From a checkpoint of a small mixture-of-experts model trained on Wikipedia: 697M tokens, 5320 steps.
Below are experts of layer 3 (counted from 0) of a mixture-of-experts language model. Rows are named gate (a neuron's input weights, with its number), up (a neuron's input weights, with its number) and show model dimensions 128-191. Each number is 128 + 32 x the weight over its row's rms, rounded and kept within 0 to 255. Numbers have three digits each.
Before each expert's rows: a language model's description of what the expert responds to. This comes from a sample of Wikipedia text that the model never trained on.

# expert 4
Description: Conjunctions and verb suffixes. Conjunctions and linking words like and, or, to, of, plus verb and noun endings such as -ated, -ing, -ment.
gate0:117104177174160093074135149171095114183121096137100099166125134103143102157141094095161126183171166136093164083176172135150087070175125135192105157119139191086076081116159184058130084144123068
up0:114123133138096152121108101169105127086143127138110144139098033130140109139095123123075097181033187121143108179151119072073176139081151136107110152175134129100111200139092089141133143118123102
gate1:138116153126127211070145154153099101123127154127161116175157125181137107087187148133107105102154208110077139138117151127147150131145133090092162160039147111113187143195075135104111158153102139
up1:146209098170165121107149159164077161134106183112121200085167171095142131101131083105136136091043091140157124148140138161172082091136082103102116153144113129113150119096161084132093137102142163
gate2:143106180122097155123035096147193135148101089139118175128113191164127155088138087125121163126114121151113110097071156123126142131119145153108097158131160155081101150108152089176154129145067103
up2:185166176131100089137078131187131111107109111155152103156097112108080112145160090058113175082167151101145077121121167121122107159150136105139115118136110136153145065155085165140135113141153092
gate3:186114112084118093138178091088088153125126174123113183149135130130163110079088146154154143143063064141129107111135168151125113130105112146116174151157114174151092109153131118204087070127164083
up3:175108149145105167096130055159198093134131090174127102142153150150126171127163137150105101097090176096083109125132126142142092183128141151187063082112111017112157096031129148171144134187156124
gate4:123162126171120125088141104109125110153151121127097169144086121103101158129130159142138148103121132132180111180107137163119083170161124191132102101120042207217217133120104123163095137131190119
up4:113119130147143114141082139088168108116141060134091114088129158089091145105146121167122138126099115147077155166133157147128167177156137066136080161089179173144092118130184096121140109073082161
gate5:232107117126089100128166175133150190101116105136078136104129150071120121099118072125129107120157119093122112071167145149126136204034101141186075135120092130086128141117088098183178120108106108
up5:112099128109137074163115115072091108112164091077096115086133147147215111033099167096139185131113080134127168139157104093115146126070168089089143183092068134138215162128103168090115157136164112
gate6:135203150208138174103093187154125075166144073137083123113139154151186097159107156092134105111084118147165156108131150173114115080136151169153118132106095123189154131114144060133112078102208140
up6:169105112131124148093119116114128094110179116106115109140096147131162108097172124073109105183115128154139088107109096167060144087103154171127080074129116139082112128104120070034111169128121086

# expert 8
Description: Capital letters, he. Capital letters and short capitalized pieces early in words, acronyms and foreign names, such as AP-IN-ACA, H, S, plus the pronoun he.
gate0:123155086066152118072084101121089191118141131121157110133155103163178139165112163113120113161149146146141129086103177097120117135102088080158123124121178131136086123140084146118139133138142184
up0:159108105095230124131111168134107094139142135092102138121117135146180116128101127109093104108116104095111080128204132194154182135156157167139110180163098159127107094152099092114074139135117096
gate1:166146043114171059125136180132178135097133134134146219139148171144150169153112107078129162176180142123130098116131103134092089165154110125125146111114149085117120146170107147125158127108173107
up1:199104195063172137157073102169130109177091086141116157183089196184081109082123106102173126183093174098134061127101147104113099138187140119139129151188166117145141089123090151131174145118093068
gate2:131128115157106149130133039107090119123128138079084100063091065173106110193157087136164167157161106117123090134057136036158148138111092130124104157096142122159135128105122083096176116104152159
up2:159114129087163080147121127159142192147145126085131098106162156164129123135158097100195110145122082145099143095151088114101126127069115121084167165115109138104135129137150152134108133141140144
gate3:139036179197134169085160149117102092184159118122135170134111104080135204093175092124113146175147142167146150085136153082151120143103138088125051119102145055146142156114116124135154187110101152
up3:154108127142147116079171144182083205192154184112127149116168159140136153140164132156119153128146131192123143123093152119219153081093092141136151130088175112150124130112098115127093189133148111
gate4:145182145178085124126142103155123147189157142104124162116115154180180166102134173136149145115086142129145134173097151116134148130135091150132045138116118141085144115128108162117132153120167134
up4:127130145159132124144139134113102136163141133165021141159201150067143144116163146128166123187105166143155154140158174137186199062152130137137127128137113148130113157147113151082094149127205185
gate5:162133157154104113125111097160111134144142106107162154147130153222185177125079146125129119137112138081073120116092178118113063164118150104101099089141086114123197138180142123153096104198154046
up5:114074156123130142148108140130113132134075162118122123106092076151193142098130109124157069117111120141032137133124117100163164163097142122129158115135077187111140137117118078148131100087190125
gate6:114111152160109128102108122141138146106094197152048130158139113150174083178157131138191131087127128119136053156104141191141133138089095061091104066096108185120166127164206127181108113135110097
up6:151149065094098133175125175107118085166128135172128117162153135102114101165092125129160065140165127131145124156087160134142152043164123151137109094172113129097151138122145102095130119160133164

# expert 7
Description: Mid-word pieces, quotes. Middle pieces of common English words split by the tokenizer, such as Acc-ur-acy, Res-ur-rection, dorm-it-ory, plus closing quotes and brackets.
gate0:135096169170107132116148123091088186134102127106132082133139118111120097141211091120108059121071123134168121184118102047108152140137123117125112109149138126076152142121186100161106121093161108
up0:145129082181152145138126091157148120215125131145134156065090067158145134192159136136129135119114164089059135117103137110120092139164129172129125229107156083133135130174141105088150144136082122
gate1:105159128143116120106236077094155213141096099083019168150198102171145112125091099164134128097089114161115121149148174100161129138113130168118138146129115107137161095116134186121123114140121168
up1:136062143130142136178143109101140183113144141114155121138193115113113140111111086176084108122163145146141113135092122150146132114136125068151109085116116145123122130159115138102141107138152083
gate2:102117084138169129130141066140100166225109109119110087120130064123152168109164135167117132122127099067105099132170157083148082123163157098122097140151157123166139137155138095146188109110117107
up2:176102122122143096150180068085089157090182135065133150099120166191127148163099068134151088162133180060100147109160123107115164062119072087133115139122152028149085108073163113107136119083120115
gate3:164157170150171108197124093135122062106154154126139122156133166129135159153137087152133161120113112143148136149119124091148099127066166119159143123128154117140138132195066100083105118136077103
up3:118152088126105066098141134159109089083126134097117150099118144136143087175167111148174096144120105142149124120124142107137167166148111037110144199084105152115139119141164074135175015175102079
gate4:116180184152114121122200105148049141152171124073144149135170130158121123164143108115158109120137093130136182085155119149130091132165170127099113125199093199102095102181114142140177149163099096
up4:131115087186174097127105139109131169124162114183094078080092159168110106118129121089156147135105056129127134097110097138155122168083122145195112141159127073121100104126114144158103142112107142
gate5:161159110155131125125134110130107145145076140089133137044121062190103115123162088158136066126074101095118099110095147069123049166100159094138113097142162106115111142119143098113111106101208108
up5:135096191104127197087066114124116143080136134138113116167125121127082100098115196101119142171123147144143148102136117162090113110087066146123109141085097097178159051104104150157101118140127164
gate6:110132133187099094175144097095118140145080103152143158157094083148153119173146143194111125167072146126141135122152158117069160140128173086175116144155139126108202117144128155102115188122073100
up6:116119128154170151080076168141109156122143146128105119039139116138153092160095147149156171189156072178176061167104111106102106179153080145084154101115160139125112146098108160103080145079139132

# expert 3
Description: Digits in numbers. Digits and number pieces in tables, dates, scores, times and statistics, such as 0, 1, 56, 1993, 1,273.
gate0:125119172097197154170083131131189102066130137100123169104096200085092150138115117172150130129081094125111077147108060147089109167101175111146097103129106122071137144126114150139124151110053160
up0:125156127108132149173176097132141108175145142139132103128162144106154084130112064136121140093141138101186093088161141158111213140091136162188111139145128114158173140154121166112130125126081093
gate1:057078095181147111121189099139109149116140088110157071085107175140098087099070133093092059143103162159096150117167133133136163156141089138114146149102190074095139096141103125132120141150157109
up1:117101065108209111133098148115084134143108159133097144084177147140134134184145118146184076123114094106096087110162091097117105068118105121091148124132160118155105142124140175168091158086118144
gate2:110115092114128167173142100067114161085191119161066107143126157093140178137078215135125139141148095094098061174104113089125097154079116173138170122093155110118131140144177164145125090095158149
up2:136107144136203111183170148114110132127136103137154156087119126122115156131165074168098112130113188139143101079150191065080156129122117122175144127169119127120125158113055137031134152081108121
gate3:119118195077133044153147115130175139134160157157126101112136140134157151111105189091135108174152064093192149115096123146105116131096192091139148125110129082134153118146164111157061117101146085
up3:135109121152165142060102141151124123164171090140142108112181139121106117139178183102198125120126145123113158166087143147142156125172174075131128100123161095131168051119101111087161150127187168
gate4:144102106133197127139098200107107126162126157080122131088146093077140127222105104099159085119132131086183158128150139157123145117113166120151140124208085121082114138100088092139172088122161128
up4:133090151151112134085100073168145170096111131106113108109066104097136121117105135160128080155169188153109172141119120149114152134098065129141094091146074169116145181136154152096173188092105117
gate5:163158088117153144104132139124165195130170075177049114091105109131137104085084162121149110136166147135165163198126097109002055161118165147135137066158079085124138133165104161123120153103145175
up5:067126158166114210138145069150041148117131056108082190167157114097113083127173100117164142104124163151142110077151061149155136119100131119089121114122055170187086132117085182143122120133210159
gate6:128120160102131134109064183157138119098174123077184173108086159105081122099162125128135110157044167151153157145110119110141133135161176129121092162066192110094060160075113108146143138133036095
up6:152114130093212104092131172128116126077092085144100109140190164169173104146136112103108133115131120087130173128151139111132083126122124135089140163103114148111166149146073099137106167136136086

# expert 2
Description: Verbs and function words. Copulas, auxiliaries and clause words after a subject, such as was, is, remains, that, which, also, as.
gate0:176095127169101092151155159117093078134102130130142122066104138100151135178188154155156110125112078116057132128126139127126137090086127101170102152148150153088133139107090135104114131171150180
up0:192130094085153136049125136133105126128075138142144104084033123138148105112085162137141141075131144079153098097151121135112191169147099082080084153130190131124160153167115147123065135107120113
gate1:119117129133115084139106126098144150156109128181156160132134142084147133131149216167148151108155135131124140105128126118125136109096127157081158131133162110082108102108096102063167147136145203
up1:168096117140080175149140126148133097163126105122152149166068083116180093135139150121078153133160108092140075138153100128115139117148177162095079147102155145126055134179161141123076169108120126
gate2:168106137125171112127144144082128087167120099091079169088147131149121096090069082064121189114113121157127156132154134167123141141123149184154152103127135133062087072165185188113119171132125170
up2:126150155104156178103138134130092112156102098137160145125124132085114111075114171111114136174104106122101121128113088171099132142155076126210108068135088123188059102133168181139156072137220134
gate3:120129122101153077142132114136134101122142114133137136141121110086150070056099107131139173089153097111088115170172083117139192053076151127131125128084064054088171197125087118169128139140167156
up3:129072125077106188139134122145180145090131136155146145177118107210101123119190138105096110055108168089108174170126199126150148117105061147158137139050128095166133111217089115078134161093087110
gate4:181144168129125122100097114153175142114142125155130123164196175125083142131107150100100102137149206143052175083141164148111093102059166181139138109131130100131102183155088062091066162148131146
up4:176101110190112083126123089170187083151106139116104141125074094150160127151136107114142186131108069143103098126110142144080147102108089121164126109101136057155133137136123108143127131182182156
gate5:105109091139115154121170062131165102050153120074099099115105125130120125090129114093109146128089140162125136118100083151175136146114140150101177107086133118133091113076162153130117103057121104
up5:185091142095141130120158085111176152085119118149132083123161157139120112089127110086132124102121149104085098179114131141076129106084152080116102134090083114168129159165097119129163146145206120
gate6:173163110147064152158125113124110119099123147144135092127141133118076050075149174134127091123159097119104112161123110105119113187032141147157127118130114109120088099144129154146159106122154093
up6:133120124129128130143089107142139058137179097109170070132097182112119127157098097104176140143110121094129165073128088114112037107140173084132134110132087164161133139132141117113158142080142112

# expert 0
Description: Determiners and possessives. Determiners and possessives opening noun phrases, such as the, a, an, his, her, 's, plus table cell pipes between entries.
gate0:088190106156153092103090123125126091126159173116112132140192108160088204178091077153096090132159140089147125153168092103137152151071166183148145133186127137130145184119099147096117144096151129
up0:168119125125148106138105095121096144124094162140169160120101143127119048148100149218147140098109070123142145123136118128132111141078112085077116104106142146141087130139135066133164112069135080
gate1:116139134166102108149118111130231100220123117120172117118143124123148123124096189105096099133167146119118081154095153077174121045123179160152093122095219095131111090114119073108123157046102107
up1:160118122127164174159090147130132114123158081132105187130080123134078100125171134143098207092103150113107107115079105126168114135090128179125180021077172179122137164077104142062193116117127182
gate2:124120120145096132169145054098143132102156122129066215137106071109157202061123151096095124118135158120220146089159105083104152165161148133097120093147147111160116133108087089193096113132163126
up2:145144148176154142095121145108152180133128114167088127122118095076171110175131113128103173139124118055147163063115093168155139110106105100124138144141132073093206132085125106124103068081100079
gate3:126116124153132154126143122114159098135079137112084186116150062092060152141143175153140098105086125110104165106148104150103091143131188111145058119110090106083107103128082060130107139117143136
up3:109046139133097131107090155115141108122112139166108078102131122118135078097049122091092159132035097128110160143143089159098094109143124138020125145111079111164152120133153133145107101115130127
gate4:125131145177137152100130155114157089185147171146096195188172159135136140182107190089136117115158169088127155149126158069128073150119181178148160175109138087103156169124162124130167125116150158
up4:108161135111146116101114085103117110102109160092108123171154141130147120119122077158111135159162081195114173132155122181152108106090203183141154149120104122209183127181118112112156097068110121
gate5:098126094167154174052086131132121106136189156123094153104087094156086141065145160116086095113101139123081207109190089113084119117142120105087126109107154119118125126135150149087127138132127143
up5:162133137149125121109140164128119088113130188082149109177046134141102132132153086146096142130069184080110140171154128112111123162080130082151086129103125090106160071147100139145151120119148117
gate6:122093173121145122138105114087098165138097171131192155064046156121084121084090118146149103137086145104117188109204179051112111140085098141105084108105167079152082140156123130113060140158122153
up6:097104105109129145139124087141088185099181133187107070155207144124158128113125107115085115153139134080171175134120110169067119128166184163147086096184149108159172131152161105129132156172124094

# expert 9
Description: Word-initial capitals. Space-led first letters or syllables of capitalized names, often after a pipe or "the", such as Al-berto, G-ethsemane, Tyl-er.
gate0:185089112124094147092097100100146124103131114104155121070135164136148161121114169133158090027137075182076156159141096137113098201109141162105068106148115170139107130110114130166141143156079130
up0:135099062144102102125154193120147131109159079120150137089107134061138116142135164099100062170123116126156154150123104138096077142005086111164128094152080146116084135148118142176153083133100144
gate1:075132146147159114101127131132135150098150185122132161148113121141083134129158096114146175116151107104079120167114124148154156171121152071162089119129092092158112095194135121112119173118088133
up1:073145134096182170124096101126136114131109160095146094122171072127112113112076135126110154119078120159150107142167163119104117197201138143163150148094168118067168129151102098159089099128195135
gate2:117134156112137109109135046235109131119201124145139100103099096159117098083134125092117085070130133163059114187149084115136087179137094138093093138130129103137128116158115155120158039170115130
up2:103159166127134167117171133172136191131097122125133053135140122125142060134115140114108163144150132107171125123091115050112098152127115156138140114083143086175133061135080160123140160162168128
gate3:134110081154188087104127095032101079115080178103081142131113081059131139106106163136103125131135092144174111159091097096097131105129129129110140102045136139163118117125146117136129082114156130
up3:147079122168118134117101105154129139160103163083108129102135153073181145159081132129066153135149078139165108113158198116133092146117160140073141137108072151111130066162069073147172078142114092
gate4:131104145106150104137121186112154084116139107232116129146191085101198123131174134159143098114118108146136136086082112096130074129066109126109131109137086122195141156135131160081077107158175113
up4:152096136076166104129126101098126085137150138147180087171131115175141157133125108069118134119133122060197134123103192146135125129137133154182127172159148169147067134121148098118152172112166151
gate5:102162101105178146130090159120150098149134103097132105188130143137108102151117172103130139104102189117177145158154170116124156153136218106171165113092145162146122239112115117107139105186165157
up5:096126187130138071138131149123155144143162119122090137112128077164170116099184204159078076083152123115145087114090124081095129090146108144115117048095194144089166113140153136105139107146177212
gate6:136139149123153139136183128086147077177101118120133157111068102101142048106124074135140116145126148168126133117134142128120066150125132133155137120180173184145124129118108140105097094141116170
up6:069136071126144138146107147135080105136128134117096153151137118097156172168115166121185078131125138077237085160139146155102180160151129167112060121159138119062136106134175165106101133122147142

# expert 1
Description: Prepositions and months. Prepositions before noun phrases or dates, such as in, of, on, at, into, during, and month names after "In" or a day number.
gate0:159098083150144150108140089172097108167134157044083128147117084149093151129073097116078108147124069162105090161170074138081128153127178125172186122140077112132126092095128129113088177120086131
up0:064119150127144140164061153095117174129164104151140146165147096138181153130115092139125172146182084113127093181123083121103105159130162080081072150104170120116110148109124179185116126098201111
gate1:196087126151140139126201057113187184093145099092140153083120153096118100086112123111022094118116168126096133198153148137101163124087107129080147049124099067115129123124143101106163132120085140
up1:063101101074079121123114171136162135166083108132104140136127114157125141094191149158109118117173124061160118063090170115123155105181097141173076078128112149160125103110123128164008094112143161
gate2:128100093122119149155138173091116123124099092098047165159118179094146177079054158085123168099135148098141163108130132142098113157137111129161131148080107110093159136097129185129124129120141081
up2:093127164085101091105184142125147195114101154163139161141164041111108096116138166140150168148171179125073163165097150173126108091170075109164113138064146151112134123130099115149067169184105094
gate3:111085145065124214109191165115145139141111155132172163153136172125120105110150158100146164152119140171122201096103201120081141105149131102137157097107174128103146108144115118198092097118129136
up3:095132121110112102143134125129133134141125154101144097144124142106065131068151186092124133094169089126097139181138100098156173120107109135113097127068068165177175168139123114117130123061103167
gate4:132112118184155125086116166114120131109139184198121106144138194111124140080072145082123099142106135091160102164161119114093104095176171142058142157085108134163130111096144106168116100169142159
up4:103128099134130116100130130124101114171116113094144129158103108126118111210118172145069100077113056163130086124158117138150161144150152067180100137110134152126130083105173138104102133126069110
gate5:101129081110140148161113108068172122064108142141116121113124099138118117107116167117130143161138141141136124115151120069075121088158138120155134123132121173118033133138105169168114153144086119
up5:120086124125217132108191142113107087165129138128136103082135255116140111154117097152169138122149126152130134116113159087089031112159135127103110166088116117113129141066099165110087127154092136
gate6:112110122082101096096177116094144065144128100149142070104078113140125162142128148166130126149143140094109133174131135144138166070194210139176178098132135090131127120140119136122130146158133174
up6:059088177182140211167117104191120153181166164135111178129197121107100156166133114055156138090084124112102113129181129141137116139102132159107130127135090130171097134133129126084144096107137180

# expert 5
Description: Line breaks and pipes. Line breaks and table column pipes ending rows or cells, plus sentence-final periods, semicolons and by before new text.
gate0:097129160157162139113132079177113072094151150111133113138132099071158198196141170131133059173127148147134065129179175122100160170096128195096103154154150078164144118126133113138134090152120109
up0:109087159183125082082092143145139141110081110158161082181151166136127146144171097139124220175149144154134141069135138142101138131132149140132139126123094089107111162128177130189122144190169199
gate1:119125169171111121105176122174156103099142132118191140127127082169146153155079175166104080153144082088154182115133151147089146134131151149156103162136089078145164104118085114162040132185144205
up1:152134122144130193171174126118119162112140104135129135095122107129120158143097168151120150152101104099088107119108170113078140113114135121131093157157153140142115118081098145112124055203128093
gate2:108165077089119091159183133142116111086143175103082119237094101143107141113141137101189094097093125112086054080105123115108170163149102089133166124085103107111156186147126106170139068130109150
up2:149176116121087154114118144122132093181102110153099155106121089089096161086150180120186121105154122085175104146157087143115159120150195166135117148127115108184190130094185160129056120137092143
gate3:144106178140139110139091093072085126160184106142181079135114134144113098144085131134179128098128091113184092122169098120118196170078144071189116189138091158095120142091113102079073145113129161
up3:106130149174102085113072145156090106080169200145094128125099000160138101160106063111120124106127127147155131078178145105130048153167150088130130119062153071129172140038107153126127152165178126
gate4:127167166131135140137141155094102095149106149119172170137123118133136138147084111098025117126115161134121111134132140145100127158189101080157077147154127061145184106189147094114118133135180129
up4:127083142096090145141156127116193132079127101120148100118091115123128136100109179124112125156160124060132150071122117083099083133129162050151124162067163098141094173106093135131082133190097106
gate5:127134187098118098196113114191179114136118107126187158128129104127129183120145087166118146090135145128154155111169158178068097158155146163159106102135143112159117125096105141096099053169144122
up5:135176103143125099115101153123147098122105128147146145147102076150113122150090098105169153185077115085159150089092113156122112108169139129128094176074141101105108122156103161098154137147137188
gate6:190168130156113097118145170096121117089144077163142115147144122126125154059112104168151121103089085099077168144143105218080140121121082050140127161098106124127145166164121070192123140173130164
up6:152100084125104144128108130081144120112125185133145149125207153130118043087195108154129144124143146122123133131216086143172089060143112140109067088107104116083152137112097133142137178112104219

# expert 10
Description: Periods and word ends. Sentence-ending periods, section heading marks like == and ===, and final letters of foreign names, such as -o, -ic, -ov.
gate0:124151165124127123104167146041046147102129135138093157125165055148136137155087132076193092115117159127103157129086131185131077151180139101132147095136115053139086159107158185139097198154083176
up0:089088027142166170136125096147151166118120124150117092128142126072071098123178143145118120191124096146175144138086169111123134144106169162103142124159142094135147070150105140121071155119075055
gate1:144075149144129187143137057137121086123188172102123112096103158165148162109135156105184125156157113167068132192091131112114103117099071161122185084062199159108142128077083130124061170147154136
up1:107128164152125137122134146124087089146122098150160173135133172091182184108095168092129118196150134156183068104099148090139057134135117137115145117117123151188100153166149126090150084145137100
gate2:092089119121120119124112118134082129126087160117175158177122083221162165160163159111108150159141081105134143134175073142111086137152116117122168120144154164095102088090137057118049105077177172
up2:121105136122129116126152145131123170124168150129140141151115151131155140119182087157128093131089157115111121171133164125142127109146094049157091106164176152111126131091137178191208093180196123
gate3:162121139205175113114105135140074126096146130133168137190146094105120098182156141084155169131112140093146157171122106166120108126176115143087171146130141118100100183109155082132128111149115105
up3:126066125128150123091089095131178094112147145115127125108122149150219071127170111122164101143139114151195162203086157112149121128139124156141080146072096090107124150160107151120184157145097084
gate4:102121090131117086100141152079111100136163144119115120111122181141121147095112164115110145117140047201144118135135128137120128107133158144106057123063111149115106127113164104122104090126132131
up4:166167185059192149134114179114073116126128095125182106169133144151111197097167134148091167053132095154105144133116125092200083147134084255132167155136137104122104097135114108144136136172123075
gate5:125097097124161143119142092096178099140086116120102112110159133113084097117140120149170095117194175070081137140096138144201134062132116140107072158197132151118124134114079069153143147128099176
up5:141150131097098092157207132179091153129090170131109086130134134125072143082117061072102135072084114139148118131126178096153139142144144175170097158143154104178121158141102144121155104130115097
gate6:115045182118135090144136126109144127172138173152125093087138099105227119133107133125128090152143137166090030116157123107106118122058146135167160130094129132111101107143141134071154089168167119
up6:130201145173124083113150137146152148083108177145146122106102153170112108154090151084105069066113129142046090123173153175162113097183103101125159094216134103121111147130059132134070104148131137

# expert 6
Description: Name endings. Later word pieces of personal and place names after an initial capital, such as Bry-an, Ber-wick, -ley, -ton, and whole first names.
gate0:184153170139119123107149195086124203095130179135090172146133112093142155120135092091100132098166124117060082131111098072128110130179138084143133109084107101163169069132136125185117126095092068
up0:159135168167103147132225135155169155154179151142086140107170113099133156174181140143093165135091148126177156093090170096198146145175139135141098131127174170146137107111145137123124119130136162
gate1:146092141160159134128174161123116165088156192135131159090135136100164170128100042110104126181141159144204079119114106083172099102135065080120120118115119125072123138140178098145142136153064094
up1:154091116177167142196128116154140146136146064141088132095173083166181146147138135150187099141159065162166118155170177147131163149170128124085069096123146102167136194109135145083139145088128112
gate2:130091207121168102124111151121161125077148133137161156113137096127145148135159108121114095087169122065119097063116138163161143175064196078108095088127166069151124119176126127124182052126090111
up2:099082136149111090161072111084113161132096117118048133150170127144157139187156104088137163146089098110171127165096154173180143095112129123103133070076088096164168108095165105099114186124126124
gate3:156170182061139184128110159181143097164165066119168096116130164114074102180153132164177084080162099084134162103144139118098082140095166170093130102162131173099098111138143110090115112178140115
up3:146191158088173117076112125078158156156142178209107118113133123193150100185119124123140112177150120143135090118113151143114135158135127137124165154210171120128017084143120131098173134164160140
gate4:116137136077141090165044206120197111127078191097112124114075177052138099131119136112091121102114134108045134104085124118124195108088157144187156144093120107123140115156128082189158084099114195
up4:111140099095146175090149188177148118135125185135063112087100126155089173132132129171207110141152187155147112083126162147116057167163126087145091132135095104128159133156107121133165174145090106
gate5:207103142172131104099154105146031139126105134156105140151086152073131091137133121096175128108134098140127103093153181151100147184122152098163143132096126112198068115162144162137121109121095151
up5:107117138168154157091164117164172143105190107199103102130112153138175169113144181123140136141175097141085177125126096135131130144201093158093101134110131156092095103110102129148075144086167135
gate6:099133103129150135065107114085132139154135107114101104213102132124111109107093149038138177138149133188120176158154078167096119122123153130103090090115162107125156083107118118155096149152165156
up6:066114161190129071152219126128112198070086148116196167136091092149154054086145131162089089083124072112116111091198085074162164110100074127109128154169070152094124156105115114144156125085119145

# expert 11
Description: Commas and list separators. Commas after words and names, plus dashes, colons and semicolons in lists, date ranges and taxonomy infoboxes, such as Washington, and Species:.
gate0:130174143108118151083141158200099156134171142158120132170142130089108108152112153111102109167134192135098178181141086158094214142197156123197047136208127086047172156125147117151113154107139166
up0:175092117192114163155142148159083100080106108128081192129120086157163150105091074111113131091089109128096130148146120175074109095157107066153101183084110116133125117057182124076128081076184110
gate1:131129156122122131072171123144180118131136137177085138140108109122145130093140114179084127123182103143156087086166150158102109120215108139115163105181121141104117063096126184181068153132057151
up1:069130120106087127072090112100157153148112090105148132126122116120074136150125171086126195117139100103121148093128189134091164122053164146098140148092093142146085137120190136117152123136135189
gate2:096141065097166164155176143049126097124120136084133171113157069154075126199099138161081152153154106153161107156141175119135152155122076083142102102174125097093140156164082169173086151132124115
up2:116141104158094149124118147102102117095130096091112127117118073174118103180151118164094132119142124180148067131112108113104106147134111098116154179142167159106162115149134131110151134187153131
gate3:131157192123133115166097162119131176155215079143158092101111123148042220130118095132096103085092169151197174122127141145112175090133105133137065148113163119102125058099133066135087093112087152
up3:058112201123100167149096149086097132121121148178148141115208174120109105111143134133151153139122117195114124156156115117101118098153157124085139134103130162172150100098087119143156143183117197
gate4:107080115151118182170219126102137138139116133123142103163157134108138102093164155142175166113123115091110142086155145123105118128170137185103169119129095138116097113084076160132107131094092126
up4:127141132114084190162125136133110092175115099101123159107113080161038174129107107165160207115145103145110154179086093133120051137064137125108130110144115137129165103112044119144222164147077118
gate5:153149132168129112140105215087085091128163177099118190085167130079102137106144138118137134152136094147173138097109139117102149087059150198097125114083159111116117156165125114121115084140133121
up5:121124104083161074119177121160123200119105088153160140168179100081137092120151125108125150115130155113139127155072097092117121126149103101113157076135112160135102147139109098133093076091134144
gate6:104208129132129172125072087116094045127091140120062114151151090130133100120193095085129183130113118123098133156163137107126132137106139132114172135087160202093151150147103156117142098114101137
up6:140113153102152121128093111105157142076076123098173084121116139081153081076122138083140129155146134119104203159138177125082145111121127137100088198134099176138134143144113197159157058124098115